python train.py --n_experts=160 --experts_per_token=6 --d_shared_expert=0 --moe_layers=[0, 1, 2, 3, 4, 5, 6, 7, 8] --normalize_top_k=false --init_std_router=0.0169 --norm_eps=1e-06 --beta1=0.9 --beta2=0.99 --batch_tokens=65536
Below are experts of layer 4 (counted from 0) of a mixture-of-experts language model. Rows are named router (the router's row for the expert), gate (a neuron's input weights, with its number), up (a neuron's input weights, with its number) and show model dimensions 96-191. Each number is 128 + 24 x the weight over its row's rms, rounded and kept within 0 to 255.
Before each expert's rows: "mostly gets" lists some tokens that are sent to it at least half of the time. This comes from a sample of Wikipedia text that the model never trained on.

# expert 154
mostly gets: " being", "ut", " become", " join", " use", " support"
router [ 90 103 160 137 103 102  99 141 174 101 153  93 128 163 108 101 165 130 139 135 158 146 138 100 111 152 146 123 140 159 130 130 150 101 153 140  83 104 174 156 111 141  87 143 114 133 110 124 169 112 118 107 101 143 120 108 111 112 114 154  94 118 141 140 110 166 168 137 159 122 151 165 110 153 125 174 124  95 118 153 109  88 113 100 106 117 106 129 139 170 150  96 159  95 157 127]
gate0 [123 108 133 170 126 160 145 101 134 129  10 129  95 151 153 129 118  43 133 131 115 111  99 126 128 127 113 151  99 152 129 103 130 114 111 137 112 134 175  91 122 108 133 130 134 103 147 116 115 140 104 131 101 119 102 131 132 141 171 166 118 108 170 107 122 156 163 120 108 138 134 146 139 136 176 156 141 148 133 115 103 125 141 114 156 143 138 148 147 169 121 135 146  86 142 156]
up0 [150 113  91 128 144 128 105 135 104 148 156 139 140 107 109 105 106 138 128 119 153 136 146 135 130 110 197 100  82  99 127 142 113 167 108 127 165 136 111 118 162 153 116 191 123 147 126 137  97 122 131 135 163 129 148 150 143 135 125  80 124 140 131 125 132  75  84 158 124 108 101  95 159 116 109  82 121 123  44 135 125 131 108 150 116 112 106 113 120 111 136 114  98 141 126  83]
gate1 [100 125 174 128  94  93 137 147 130 130 193  89 140 158 155 112 140 125 130 108 155 135 111 146  48 142 127 126 124 108 131  76 130 136 131 140 123 132 128 148 158 149 118 135 141 103 125 118 149 115 122 122 156 121 133 159  77  91 153 116 114 138  90 192 127 168 132 111  89 140 151 118  95 141 132 149 118  99  84 166  93 113 149 137  82 154  78 105  98 108 113 102 141 153 101 176]
up1 [138 144  87 127 151 144 103 106 163 140  65 161 133 141 115 133 145 152 132 141 103 135 145 104 179  99 133 139 159 163 116 172 125 118 135 106 100 128 150 113  89 107 131 131 115 159 118 148 124 122 145 118  91 129 129  94 165 137  94 210 151  96 139  66 122 109 152 152 171 108 119 151 141 111 109 109 154 130 139  91 159 129  98 122 175 145 181 142 142 134 139 145 112  97 144 103]
gate2 [ 94 108 157 133 108 138 104 138 151 156 117 104 108 156 133 156 129  98 146 101 145 133 132  94 134 123 126  99 157 139 117 112 138 144 160 163 150 107 150  85  94 154  86 117 119 118 133 116 117 193 144 128 131 151 110 108  60 129 158 119  91  95 130 117 128 164 175 136 130 139 147 137 128 116 121 133  79 122  95 168 141 134 135  77 125 142 121 131 136 147 138 129 172 134  99 166]
up2 [119 128 144 101 170 146 123 127 126  95 145 123 111  87  98 119 113 133 112 140 181 128 130 153  90 160 101  34  94  89 112 141 118 107 141 100 127 115 124  28 179 108 139 142 107  97 120 127 162 128 131 158 144 137 120 142 137 101 163 140 104 140 119 151 118 127 134 134 144  80 116 128 144 104 146 109 143 147 148  92 119 117 117 152 104 122  91 156 139 148 165  85 102 142 112  77]
gate3 [165 142 209 118 113  85 115 133 151 126 132 118 141 178 150 136 134 117 127 137 135  98 132 164  85 132 122 148 120 136 144 119 159 138 132 123 129 142 169 151  87  69 144 161 123 119 115 142 126 127 136 106 142 159 106 115 113 123 159 149 133 118 126 116 128 143 141  41 132 156 146 120   9 152 112 123 135 123 100 144 141 111 155 115 118 146 119 133 120 115 152 140 158  97 137 154]
up3 [ 95 119  50 144 144 158 156 112 105 123 128 120 102  84 101 128 122 146 138 141 105 153 132 124 172 144 138 106 141 125 119 145 140 110 117 148 140 101 111 114 176 109 137  79 133 117 117 112 114 104 133 141 121 109  78 109 157 125  90 101 121 147 104 142 131 112 127 121 138 117 123 140 155  99 125 158 109 139 148  65 118 147  86 134 158 107 163 131 144 120  93 131 116 128 113  78]
gate4 [106 129 166  85 111 129 143 131 137 122  80 147 165 117  95 187 123 163 165 156  84 145 134 110 155  97 150 154 122 134 138 158 132 131 124 120 104 128 149 129 100  91  97 114  99 114 137  99 145  90 127 103 123  90 137 145 112  73 148 140 140 140 123 102 133 144 168 148 130 141 155  95  98 148 105 129  90  98 134 133 115 115 105  96 165 112 149 146 125  99  82 122 133 122 127 127]
up4 [139 145 144 109 103 118 145 128 132 149  41 174 153  97  85  97 126 135 155 132  77 135 135  89 160  92 145 177 110 108 140 128 118 174 101  93 106 136 146 170 116 117 139 107 106 119 164 102 140 133 126 117 114 100 152 144 114  99 126 148 142 135 119  91 142 119 147 129 138 122 103  87 142 132 119 102 107  99 133 134 101 102 131  96 185 122 133 147 113  99  58 149  96 109 136 126]
gate5 [ 91  89 157 121 147  84 138 132  94 137 185 109 147 163 114 121 174 146 121  97 149 127 112 128 158 132 112 101 155 122 126  98 128 131 123 172 108 116 150  80 159 116 157 109 118 127 143 121 155 122 146 119 100 150  96 128 125 120 150 110 103 112 145 116 121 157  89 144 139 100 149 132 127 122 127 156 162 126 133 113 132 132  75 148 131 145  78 162 129 172 116 133 118  84 103 150]
up5 [147 179 113 113 108  84  78 142 163 105 105 138 163 131 161 153 113 126 136 150 115 158 144 129 100  88 163 143 118 135 118 177 152 105 163  85 148 134  92 206  95 151  98 131 111 124 113 117  98 118 113 161 132  91 122 120 105 118 107 139 148  93  98 125 124 114 192 135 109 148 129 142 129 118 120  97  98 117 123 141 107 137 156 118 115 112 138  96 156 106 134 130 136 181 174  96]
gate6 [130  94 163 128 154 100 114 146 157 147 108 123 139 178 176 119 133 109 143 148 169 121 134 118 150 139 119  56 146 141 144 116 129 123 132 142  93 125 151 111 118 185  87 157 125 142 108 131 109 116 120 160 104 128 104 122 101 101 130 118 122 110 145 131 125 115 163 144  88  92 148 135  75  86 144  82 132 129 120 112 163 135  99 137 124 140  72 122 160  94 149  96 114 110 110 131]
up6 [148 105 144 168 132  88 131 119 150 145  97 130 112 144 168 108 118 109 105 116 135  90 103 153 158 141 123 107 111 138 160 110 104 142  87  98 115 158 117  82 139 156 151 132 147 141 108 164 127 114 135 125 125 145 123 129 129 121 133 113 163 127 154 137 124 130 139 116  99 134  83 112 104 152 136  75 173 128 128  83 167 107 117 160 134 177 116 114 119  93  93 136  93  95  97 146]
gate7 [130 132 151  98 177 126 115 142 158 126 131 139 149 126  99 113 141 100 107 110 120 123 123 114 142 113 121  57 137 115 146 157 116  90 102 139  97 134 134 129 150 156 108 113 103 193 161 152 139 107 136 136 117 132 143 142 118 162 108 139  75 111 157 103 183 129 127 138 133 112 119 112 171  91 166 145 144 128 113 121 115 133  94  92 139 135 160 130 145 132 172 150 137 138  99 113]
up7 [133 160 192 123 142 106 161 142 149 152 131 113 145 145 153 129 142 113 146 119 161 115 151 100 157 117 155  90 115 145 154 186  90 109 108 127 116 147 128 160 129 165  91 127 164 149 141 123 148 135 131 140 106  92 140 192 140 156 147 146  92 108 141 136 122 136 137  89  97 167 163 143 116 143 148 156 138 106  99 128 181 124 124  92 134 133 140 125 102 133 174 120 100 104 131 146]
gate8 [143 126 130 142 132 113 126 137 113 125 145 118 105 141 124 153 133 109 119 164 121 112 119 123 116 117 127 108  71 119 135 122 232 143 107 128 107 148 130  79  94 122 116 115 161 132 147  78 144 125 120 110 162 109 120 130 114 123 120 167 110 129  97 130 123 144 124 121 207 121  98 181 119 150 141  83 121 116 153 115  64 108 112 153 120 144 120 172 120 148 164 141 144 123 129 126]
up8 [148 166 166  43  98  95 132 129  97 113  83 124 137 118 111 119 107 134 153 151 157 111 137 110 158 132 100 133 164 133 140 152 118 150 105  90 130 133  96 124 156 150 139 156 153 123 102 130 122 150 166 139 149 115 153 133 162 122 171 109 145 128 125 112 103 125 190 129 137 131 124 168  83 125 135 158 113 163 128 144 164 121 150 130 127 159 147 147 134 102 185 111  77 140  89 145]
gate9 [141 126 121 123  77 153  75  94 182 104 129 107 125 166 109 136 111 160 122 155 164 145 117 157 165 130 130  90 125 140 132 142 117 176 124 148 116 133 130 113 116 147 116 131 143 153 142 144 118 136 140 167  79 134 157  95 124 134 111 104  99 121 146 138 121 110 117 147 165 143 138 134 125 136 142 129 158 145 132 140 139 136 127 116 144 127 107 137 183 139 133 143 100 145  87 153]
up9 [145 157 101 127 128  64  94 126 139 136 126  96 108  74 122 164 133 124 125 132 131  52 114 143 149 162 120 157 128 118 141 112 110 136  98 134  90 147  91 102 130 150 112 112 170 167 177 148 157 122 154 131 126 121 164 125 140 136 108 124 135 134 122 117 143 112 106 107 180 136 111 138 147 130 160 136 185 141 149 140 147  95 151 147 136 141 125 110 138 111 154 147  87 161 125 178]
gate10 [154 147 146 127 130 141  98 139 162 142 125 125 159  99  91 143 165 112 115 101 155 116 139 115  64 134 182 116 133  97 135 255 126 128 139 127 138 116 127 140 145 123 130 152 121 145 130 111 170 101 155 108 133 124 130  89  33 120 144 121 127 147 116 114 112 138 133 121 134 128 115 133 132 130 124 112 129 123 102 129 111 125 129 165 130 139 126 143 124 165 132 166  82 108 142 164]
up10 [139 115 121 185 132 118  99 141 125 163 138  95 118 124 126 100 122 118 122 116 164 112 123 112  74 186 179 124 153 129 141 130 123 135 134 141 158 117 119  91 161 162 150 160 116 149 120 129 136 123 126 150 147 147 126  87  79 119 140 149 128 110 115 126 102 122 110 105 142 123 112 100 134 131 122 117 144 134 116 145 160 124 124 170 100 140 154 152 118 154 145 125  83 115 131 135]

# expert 69
mostly gets: "/", " ", "&", " we", " se", "⁄"
router [109  90 142 108  98 118 117 131 137  69 180 101 124 151  78 110 146 135 142 152 163 161 156 125  99 131 149 113 144 144 110 153 132  98 147 154 126 104 168 133 105 148 113 145 131 145 107  86 150 101 106 120 106 134  97 107  95 116 115 134 101 119 144 141 102 141 136 155 146  93 141 147 114 133 133 165 109  90 130 145  88 125 109 124 118  78  93 158 155 149 144 117 138 101 157 122]
gate0 [122 170 110 111 125 139 164 106 174  68 123  92 100 132 105 117 146 128 112 124 131 105 123 133  98 164 143 145 119 122 124 149 141 121 136 166 117 114 141 135 157 103 145 159 139 153 116 147 130 123 181 126 193 150 142 140 119 119 134 173 135 183 109  99 144 131 116 132 103 147 122 109 122 102 123 189 156 133 123 117 159  84 124 113 157 134 128 120 116  58 123 118 140 127 106 127]
up0 [130 139 150 137 112 115 105 145 126 152 110 137 165 117 134 136 116 123 143 138 140 150 138 135 166 127 114  95 122 122 109 106 122 123 116  94 145 148  86 123  90 132 124  84 114  97 123  86 107 145  88 126 122 126  99 106 132 126  90  98 124  96 151 175 121 113 126 125 163 107 135 136 120 165 105 127 107 152 156 121  95 176 132 136 119 126 135 149 145 120 163 136 140 115 147 121]
gate1 [116 121 113 111 111 132 131 120 151  92 124  93 109 143  88 118 134 140 107 111 115 137 114 127  93 118  64 121 101 136 118 143 126 122 123 179 101  90 142  89 115 137 127  94 113 157 123 105 148  83 128 119 103 138 133 113 102 131 116 146 113 144 137 159 144  80  78 107 145 135 140 109 131 176 116 102 126 121 110 148 111 141 125 122 113  93 118 144  64 145 128 109 151 124  86 133]
up1 [128 143 144 129 133 101 117 114 123 144 128 125 161 100 153 132 135 128 169 121 162 118 163 108 180 134 167 113 166 130 123 128 136 118 138 100 137 146 111 133 134 117 114 149 131 117 122 137 114 147 148 146 126 111 106 150 142 106 149 136 152 111 109 103 100 167 180 154 126 120 148 156 100 122 132 233 124 135 143 127 120 120 113 110 133 165 145 121 187 112 145 144 128 125 165 112]
gate2 [132 149 135 113 114 114 146 125 176 107 148 176 133 123 140 150 148 132 147 152 109 169 120 138 115 180 107 116 118 121 131 135 116 132 171 138 122  90  86  89 141 157 117 106 159 116 141 102 122 138 143 157 158 148  96 133 147 138 116 156 134 138 108 138 115 184 112 139 122  79 115 132 114  82 173 112 152 165 121 147  47 175 121 156  92 127  85 147  93 123 178 169 106 130 130 151]
up2 [ 98 108 123 134 126 146 108 173  71 157 159 105 133 140 147 109 127 148 130 123 146 102 128 124 163 112 151 132 152 122 122 111 147  98  76 113 133 111 178 158 105  68 113 162  95  80 130 149 148 135 116 106  80 107 151 120 118 123 146 122 108 126 146 223 139  83 120 147 129 152 158 127 126 178 111 172  95 103 147 126 128  95 125 101 142 136 133 126 168 152 104 121 152 109 158  83]
gate3 [112 126  87 147 127 129 140 154 126 131 121 103 109 112 121 151 146 149 204 113 120 135 133 129  95 128 150 147 140 111  87 146 106 127 103 133  77 131  59 141 128 131 149 141 111 137 113 138 105 137 109 120 130 124 157  73  63 115 112 136 117 103 130  94 122 112 121 124  94 151 134 120 150 108 123 120 151  99  91 105 131 148  98 137  98 108 135 131 152 112  99 146 116 116 109 130]
up3 [110 126 130 149 133 133 150 137 131 140 150 105 101 106 142 129 158 132 119 130 115 132 125 142  99 125 146 146 117 102  96 153 109 137 109 122  88 145 163 127 152 138 146 104 121 136 110 121  98 141 120 119 139 143 174  67 136 136 113 118 131  82 150 127 137 176 113 116 104 151 115 107 162 119 123 129 154  52 139  96 118 130 117 155 109 109 123 146 160 105 103 156 116 111 113 146]
gate4 [130 162  54 103 109 145 147 119 147 142  89 173 151 101  83 122 118 133 125 143 152 173 118 120 103 151  99 127 162 116  91 138 129 125 113 129 175 144 141 121  99 102  89 151 101 162 134  91 135  96 140 114 134  90 123 124  91 127 118 124 120 104 132 128 102 119 132 103 134 138 134 115 126 137 156 118 141 105 151 112 117 160 102 147 126  56  97 135 147 102 149 142 126 149 117 112]
up4 [126 100 167 123 194 115 113 129 134 104 163  89 130 147 155 128 159 143 116 126 115 117 113 102 142 134 146 129 128 159 123 131 151  99 140 106  64  84 111 136 125 166 228 103 141 103 128 150 128 129 115 155 109 129 114 127 176 104 114 134 129 151 142 132 126 122 136 117 118 114 143 165  94 103 102 122 118 150  89 133 127 116 142 111 128 175 153 137 109 166 133 100 141 102 131 161]
gate5 [107 121 166 114 116 116 132 146 136 151 132 139 135 141 180 111 116 145 128 165 161 109 130 116 127 135 146 119 129 143 139 121 134 112 128 133 116 143 255 118 127 121 135 161 149 165 138 113 140 115 113 141 115  93  85 132 125 121 115 157  63 120 129 110 103 119 129 138 140 128 161 149 129 150 139 161 127 127 116 129  93 129 140 130 125 112 135 138 140 159 146 143 127 152 135 138]
up5 [118 126 124 101 120 137 127 144 235  97 142 100 119 113  93 119 138 130 148 128 123 150 169 109 151  71 147 117 161 118 127 143 151 106 174 100  93  94 112 138 101 172 133  98 114 158 104 134  91 138 128 133 115 153 141  75 107 139 138  79 126 115  88 121 120 153 125 148 139 110 137 145  88 129 119 120 108  87 139 109 144 123 101 131 106 133 123 140 156 115 126 106 134 101 183 137]
gate6 [169 144 109 154 104 103 101  92 116 123 140 112 106 130 130 177 112 113 158 113 107 129 147 109 110 138 156 144 130 109 111 156 149 113 120 109 143 133 112 113 146 123 132 123 169 122 130  97 119 145 115 137 143 120 156 102 126 149 128 122 147 154 117 120 124 150 106 137 152 114 100 137 137 164 128 123 143 101 148 153  74 138 172 134 122 116 137 124 107 131 135 131 110 151  90 127]
up6 [165 158 113 163  96 134 103  86 112 113 138 129 108 134 119 136 169 105 160 114  99 138 147 108  99 151 203 135 129 132 114 147 170  93 133 108 148 132 131 121 127 133 110 109 110 128 132 105 124 143  96 138 126 103 139  96 126 145 146 135 146 167 135 144 122 164 117 158 174 115 107 129 133 162 126 127 159 117 146 162  93 132 160 139 118 110 158 114 106 156 136 131 140 133 126 148]
gate7 [108 102 135 127 108 166 123 129 122 114 144 126 182 155  87 125 157 131 123 152 124 161 107 136  68 112 131 134 116 114 132 135 136 136 158 165  89 128 156 116  72 124 110 140  98 157 147 131 156 115 123 110 107 149  80 143  76 123 135 158 112 153 154 125 150 164  97 107 109 127 134 189 135 128 139 128 102 143 140 148 140 130 105 120 132 110 108 140 116 143  42 123 133 124 125 137]
up7 [142 163 122 130 125  95 118 136 136 152 105 105  69 105 156 133 129 137 169 123 148 112 137  96 132 149 111  55 133 158 114 118 127 129  91  96 173 174 130 127 174 134 140  96 149 112 105  96  97 147 126 167 123  89 131 105 155 128  95 138 151  90 110 138  81 133 155 154 162 114 133 133 104 133 102 143 145  93 117 116 120 123 151 136 114 146 122 139 124 131 145 123 138  98 163 139]
gate8 [105 132 122 150  98 131 159 114 159 109 118  89 129 136 110  75  96 103 117 114 144 109 115 142 122 134 145 119 125  88 114 144 104 137 126 123 142 147 150 113 139  91 130 124 146 107 134 114 167 116  86 122 127 153 124 138 115 149 121 122 100 141 119 113 146 118 112 140 115 151 118 112 130 132 145 121 138 126 141 112 132 134 119 104 135 129 147 198 127 143 112 155 151 171  68 121]
up8 [ 92 104 149 117 127 117 113 139 123 125 135  81 109 118 100 109 151 114 141 127 174 122 116 133 112 157 181 102 105  96 105 157 136 130 115 140 130 120 180 202 135 139 116 125 137 107 145 133 133  86 129 146  93 119 117 128 114 125 128 176 124 139 122 120 124  83 128 161 128 166 136 121 143 123 144 203 148 209 117 172 158 123 100 106 133 134 109 190  99 148 133 125 134 129 103  93]
gate9 [158 117 139  94 156 151 114 106 112  96 134 176 105 149 107 136 115 129 146 118 114 116 152  97 119  93 141 152 132 146 155 183 135 125 173 149  99 136 117 125 121 144 145 157 104 118 142 100 118 132 102 126  82 117 154  93  90 146 138  99 126  94 141 134  78 131  84 130 150 158 125 152 130 107 150 128 124 109 152 141 130 129 115 125 133  28 116 152 140 170 154 114 115 120 166 123]
up9 [101 143 143 167 113 101 129 176 144 203 105 100 132 113 145 122 123 148 122 155 130 142 131 123 129 142 132 116 144 124 106 133 161 117 117 118 155 104 140 133 140 132 128 170 146 124 102 154 123 237 155 149 161 134 125 130 135 112 109 152 122 163 100 122 149 131 173 150  95 152 145 142 101 138 109 128 118 126 129 110 128  92 131 152  95 164 140 107 125 134  97 136 147 115 117 125]
gate10 [108 128 161 147 135 106 114 127 143 106 134 135  85  96  86  90 179 144 111 158 168 125 135 118  93 139 199 117 127 116 109 166 122 129 153 131 128 130 114 143 133 128 113 160 101 122 106 101 131 148 144 175 113  84 135 116 107 116 145 145  93 173 116 155 124 156 158 122 140 141 157 143 140 146 144 125 114 132 102 141 141 118 112  95  88 130 109 155 105 149 158 127 158 179 108 101]
up10 [123 128 122 146 114 122 121 159 148 146 136 100 175 156 159 140 146 134 153  87 112 157 147 124 161 132 129 102 159 151 129 156 157  90 121 135 117 110 140 144  99 135 101 117 137 153 153 144 144  97 106 102 104 159  99 133 137 124 113 136 124  97 131 103 114 123 130 144 135 132 129 136 104 109 117 137 129 113 142 134 102 107 114 147 135 134 126 112 158 119 110 134  98 105 164 137]

# expert 49
mostly gets: " Be", " be", " Pe", " Martin", " Michael", " Bel"
router [ 84 103 131 114 104 125  99 129 143 111 146  91 139 156  90  94 156 146 166 147 159 153 140 124 116 138 152 109 140 161 112 151 154 116 146 155 120  74 172 105 113 120  99 142 132 129 136  99 142 123  97 149 108 128 109 112 104 130 145 138  88 102 138 148 114 133 134 156 144  91 151 160 120 153 124 150  64 107 111 157  85  88 115 111 106  78  97 149 152 150 153 117 166 122 155 104]
gate0 [110 154 146 131  96 181 127 142 175 116 123 104 108 169 102 230 159 126 150 124 131 138 149 120  98 132 122  91 145 148 113 145 120 144 140 185  92 128 109 148 120  93 119 165 126 157 126 147 122 116 157  84 103 107 132 111 104  96 130 146 109 143 151  65 114  96 122 158 157 138 156 130 124 117 126  99  96 136 102 113  88 100 135 115 117 102  98 114 127 132  84 117 177 147 124  96]
up0 [101 126 142 139 183 112 107 163 103 139 133 126 138 135 143 141 126 149 105 139 127  66 142 144 160 129 132 170 105 133 135  51 133 135 116  93 167 164 139 139 136 129 148 119 107 148 135 131 122 188 112 183 141 145 135 154 109 111 114 158 115 136  80 116 138 163 147 111  85 116  98 101 143 150 130 166 136 118 149 142 166 136 120 123 142 112 140 148 130 128 148 125 118 133 111 145]
gate1 [169 116 145 100 127 127 183 132 131 111 168 101 173 121  89 139 169 115 133 121 111 131 149 143 129 106 127  75 136 136 117 138 120 130 147 161  96 126 131 132 119 111 124 115 130 124 155 125 107 130 136  74 147 111 150 110 136 119  89 130  77 105 150 109 128  85 131 119 153 105 139 121  87 130 101 104 124 129 222 111 147 164 145 120 137 107 127 139 100 163 143 124 165  67 125 124]
up1 [116 130 118 141 136 116 112 132 135 144  86 161 102 140 139  99  92 154 108 144 138 131 118 104 131 168 121 183 122 136 120 151 148 112 132 114 118 115 172 149 115 148 106 144 118 129 101 141 150 115 110 163  91 146 116 138 124  97 171 144 133 158  84 165 147 166 162 136 106 196 151  69 133 110 154 149 154 123 102 170 128 124  98 109 136 139 142 120 150 101 120 116 126 207 144  99]
gate2 [110 116 162 113 120 191  58 121 132 133 156 121 126 132 103 120 145 116 140 128 109 145 142 110 117 127 118 158 146 114 254 130 136 127 120 155 109 101 130 106 149 139 129 100 126 131 145 117 158 108 138 124  44 110 131 140  94 144 146 117 123 152 131 135 135 139 142 114 152  83 124  95 140 141 142 127  95 107 147 139 112  98 162  89  77 103  93 121 136 127 137 157 135 104 126 108]
up2 [153 152 111 104 124 103 192 139 127  94 216 136 156 150 158 145 127 129  85 134 119 124 122 135 104 120 146 108  98 131 109 145 138 112 115  95 127 145 139 156  92 121 142 196 129 146 131 155  99 103 144 116 146 124 145 124 119 113 102 169 136 149 150 111  93  97 114 135  84 159 132  79 116 181 114 137 167 145  86 134 116 171 124 164 143 116 139 101 127 154 122 111 138 154 147 129]
gate3 [117 140 141 113 130 116 102 147 127 150 124 111 150 139 116 112 147 152 170 110 136 130 138 100 157 127 119 111 143 126 113 147 137 136 112  91 172 200 135 138 171 127 159 114  99 112 113 116 119 119 119 130 106 138 125  84 124 134 131 120 108 132 172 158 126 141 129 129 129  65 127 134 152 166 116 108  89  90 153 141 126  70 159 125 126 140 131 121 113 116 150 120 114 129 123 153]
up3 [140 126 139 118 126 144 142 109 160 128 121 162 121 154 113 144 131  59 110 140 148 151 121 168 103 112 126 115 125 117 148 126 109 115 138  19 127 133 123 123 127 111  90 127 135 122 142 221  74 130 108 126 135 113  98 129 116 131 124 135  99 122 159 141 135 124 141 120 136 118 128 134 128 143 136 132  96 136 156 113  84 121 133 114  79 143 133 123 137  94 122 111 153 107 134 133]
gate4 [133 150 111 132 136 143 161 122 179 126 136 127 120 105 132 125 117 112 112 114 132 124 135 123  83 125 128 115 113 128 120 128 156 106 117 114 160 103  94 124 127 121  59 126 135 132 118 123 157 116 103 186 144 100  84 130  50 114 188 153 112 122 112 166 130  99 154 118 155 122  75 159 128 115 138 182 127 151 184 142 128  78 120 119 112  92 128 119 119  92 161 141 122 127 162 133]
up4 [141 117 142 162 113 110 154 127  76 139 101 145 113 146 143 141 126 141 107 123 140 155 126 153 149 123 121 164 134 130  91 132 126 121 131 156 123 133 137 124  96 111 159 107 118 107 136 141 103 171 133 139  98  83 155 117 122 121 123 116 184  97 132 119 123 138 113 129 102 163 125 113 136 121 111 113 143 128 123 144 148 109 133 147 143 117 112 106 111 148 137  35  97 147  85 115]
gate5 [ 63 119 150  73 134 131 123 143 125 129 147 124 127 121  76  81 146 121 115 137 143 130 125 106 126 111 113 135 166 122  78 153 133 133 140 128  86 163 116 127 128 111 115 151  97 121  95 124 123 125 105 198 119 114  84 120 135  93 157 144 102 129 144 173 108 126 150 110 141 125 132 146 106 142 127 117 148 133 125 113 149 144 119  77  92 120 113 135 159 123 149 122 157 122 111 107]
up5 [161 123  94 109 151 157 194 100 118 114 118   0 135 113 110  67 141 110  92 144 144 147 117  69  69 112 120 131 134 132 141 105 117 121 122 113 146 128 119 150 123 126 124 145 123 102 134 128 106 120 145 125 147 123 109 155 113 108 120 183  90 140 137 142 141  97 142 111 147 142 117 137 139 143 136 128 116 147 127 116 142 120 141 122 112 149 143 109 125 109 178  97 110 146 129 126]
gate6 [148 124 141 108  35 104  89 163 121 138 129 130 132 129 210 109 135 149 159 139 157 144 136  93 132 119 137 122 176 135 100  90 112 128 146 111 140 146 153 128 143 131  74 164  99 126 110 122 167 152 116 153 129 144 159 121 140  97 154 135 140  97 106 119 106 100 141 176 175  47 165 108 108 123 116 105 103  92 127 145 121 104 148 154 142 184 124 144 114 109 138 122 129 137 109 157]
up6 [113 124 137 119 109 146 117 102 120 138 140 154 119 118 132   0 130 115 140 151 146 132 137 136 146 138 163 132 150 154 107 116 138 139 133 130 117 178 148 127  89 144 115 153 107 113 125 154 190 130 106 124 144 124 125 127 102 222 149 139 125 106 107 126 118 123 119 141 128 124 127 122 180 126 126 147  92 112 209 177  94 120 145 131  75 131 145 144 135 149 156 127 139 135 112 133]
gate7 [109 128 132 108 105 133 131 140 101 137 139 121 104 155 132  42 151 157 129 176 182 160 100 115  92 126 134 121 109 125 136 114 193  96 139 129 161  75 125 115 119 110  82 138 105 161 128  94 148 136  92 160 110  85 113  85 109 114 132 144 129 129 123 150 107 113 141 157 125  94 155 107 119 148 125 126  91  94 102 162 127 117 141 134  91 128 210 110 118 131 114 123 138 147 171 117]
up7 [128 151 130 152 118 146 160 103 120 144  93 136 110 152 219 113 129  98 117 146 163 152 115 141  93  72 127 126 118 115 149 118 133 118 148 129 155 113 137  96  85 127 111 140 120 120 119  87 132 127 134 140 127  97 132 155 111 133 150 107 152 130 119 160 155 115 124 126 122 136 138  94 129 131 134 107  86 125  77 123 133 124 181 130 155 125 120 107 111 128 237 117 119 151 138  97]
gate8 [126 140 120 157 115 199  84 153 139 119 127 113 121 144 127  83  36 121 112 149 146 164 124 105 138 145 106 133 126  74 145 138 172 116 172 144 118 115 130 125  90 113 109 105  93 131 134  96 118 115  87 164 146  97  78 145 120 139 155 134 129 142 145 184 136 130 130 147 152  94 162 180 110 149 186 116 160  92 139 104 118 140 103 136 118 100 102 147 137 128 167 121 107 125 142  99]
up8 [114 116 137  96 123 116 174 128 127 113 146 127 118 105 128 150 129 131 126 145 120 134 127 133 102 142 153 115 126 166 117 108 122 121 122 101 141 134 122 146 137 142 123 158 129 131 117 140 151 118 113 139 123 152 140 121 142 115  93 148  43 117 130 109  90 133 143 136 112 155  58 148 130 119 115 182 105 160 112 145 143 109 129 114 116 122 125 134  61 151 114 130 170 160 148 129]
gate9 [ 68 143 141 133 117 140 136  83  89 135  95 118 109 113 109 136  85 134 110 101 134 136 135 106 156 135 139 168 137 178  89 168 107 178 132 116 116 131 147 109 140 167  86 193 103  98 117 130 161  94  99 139 133 152 162 144 134 125 144 119 122 141 101 108 118 114 121 102 124 173 141 134 133 147 127 107 103 149 139 158 107  95  94 116 129 105 133 174 148 139 150 130 140 100 109  94]
up9 [119 131 148  82 111 150 126 121 163 130 135 125 123  86  83 127 133 101 110 137  49 125 131 133  93 146 150 125 120 207 165 169 145 122 159 136 133 126 101 140 148 117 117 138 113 109 127  93 160 133 136 151 115 120 117 122 130 160 159 145 118 164 109 125 105 150 141 159  89 146  92 160 134 129 138 120 149 130 153  98 112 160 111 110 120  59 128 108 142 181 107 148 141 149 110 112]
gate10 [155 125 141 141  89 136 131 122 123 100  98 111 173 131 112 134  74 123 123 171 116 173 149 124 148 154 148 123 141 129 132 131 116 144 122 135 118 124 142  98 108 108 130 137  77 132 127  98 180 127  63  89 115 133 135 105  93 135 100 114 140 104  92 121 101 111 136 109 133 116 123  97 161 113 131 177 132 116 184 127 127 111 134 134 125 103  65 166 112  95 155 118 105 106 106  81]
up10 [ 64 114 111 147 118 146  98 106 118 154 201 132 118 160 146  95 138 153 120 120 160 153 101 124 111 125 107 127 123 116 147 128  81  99 132 135 145 107 186 155 121 152 100 118 185 160 130 113 114 111 133 125  87 115  96 153 137 111 155 118 105 139 164 126 154 169 128 108 124 139 115 142 124 146 139 100 101 118 126 127 109 136 102 135  35 106 132 123 142 156 138 136 126  99 152 164]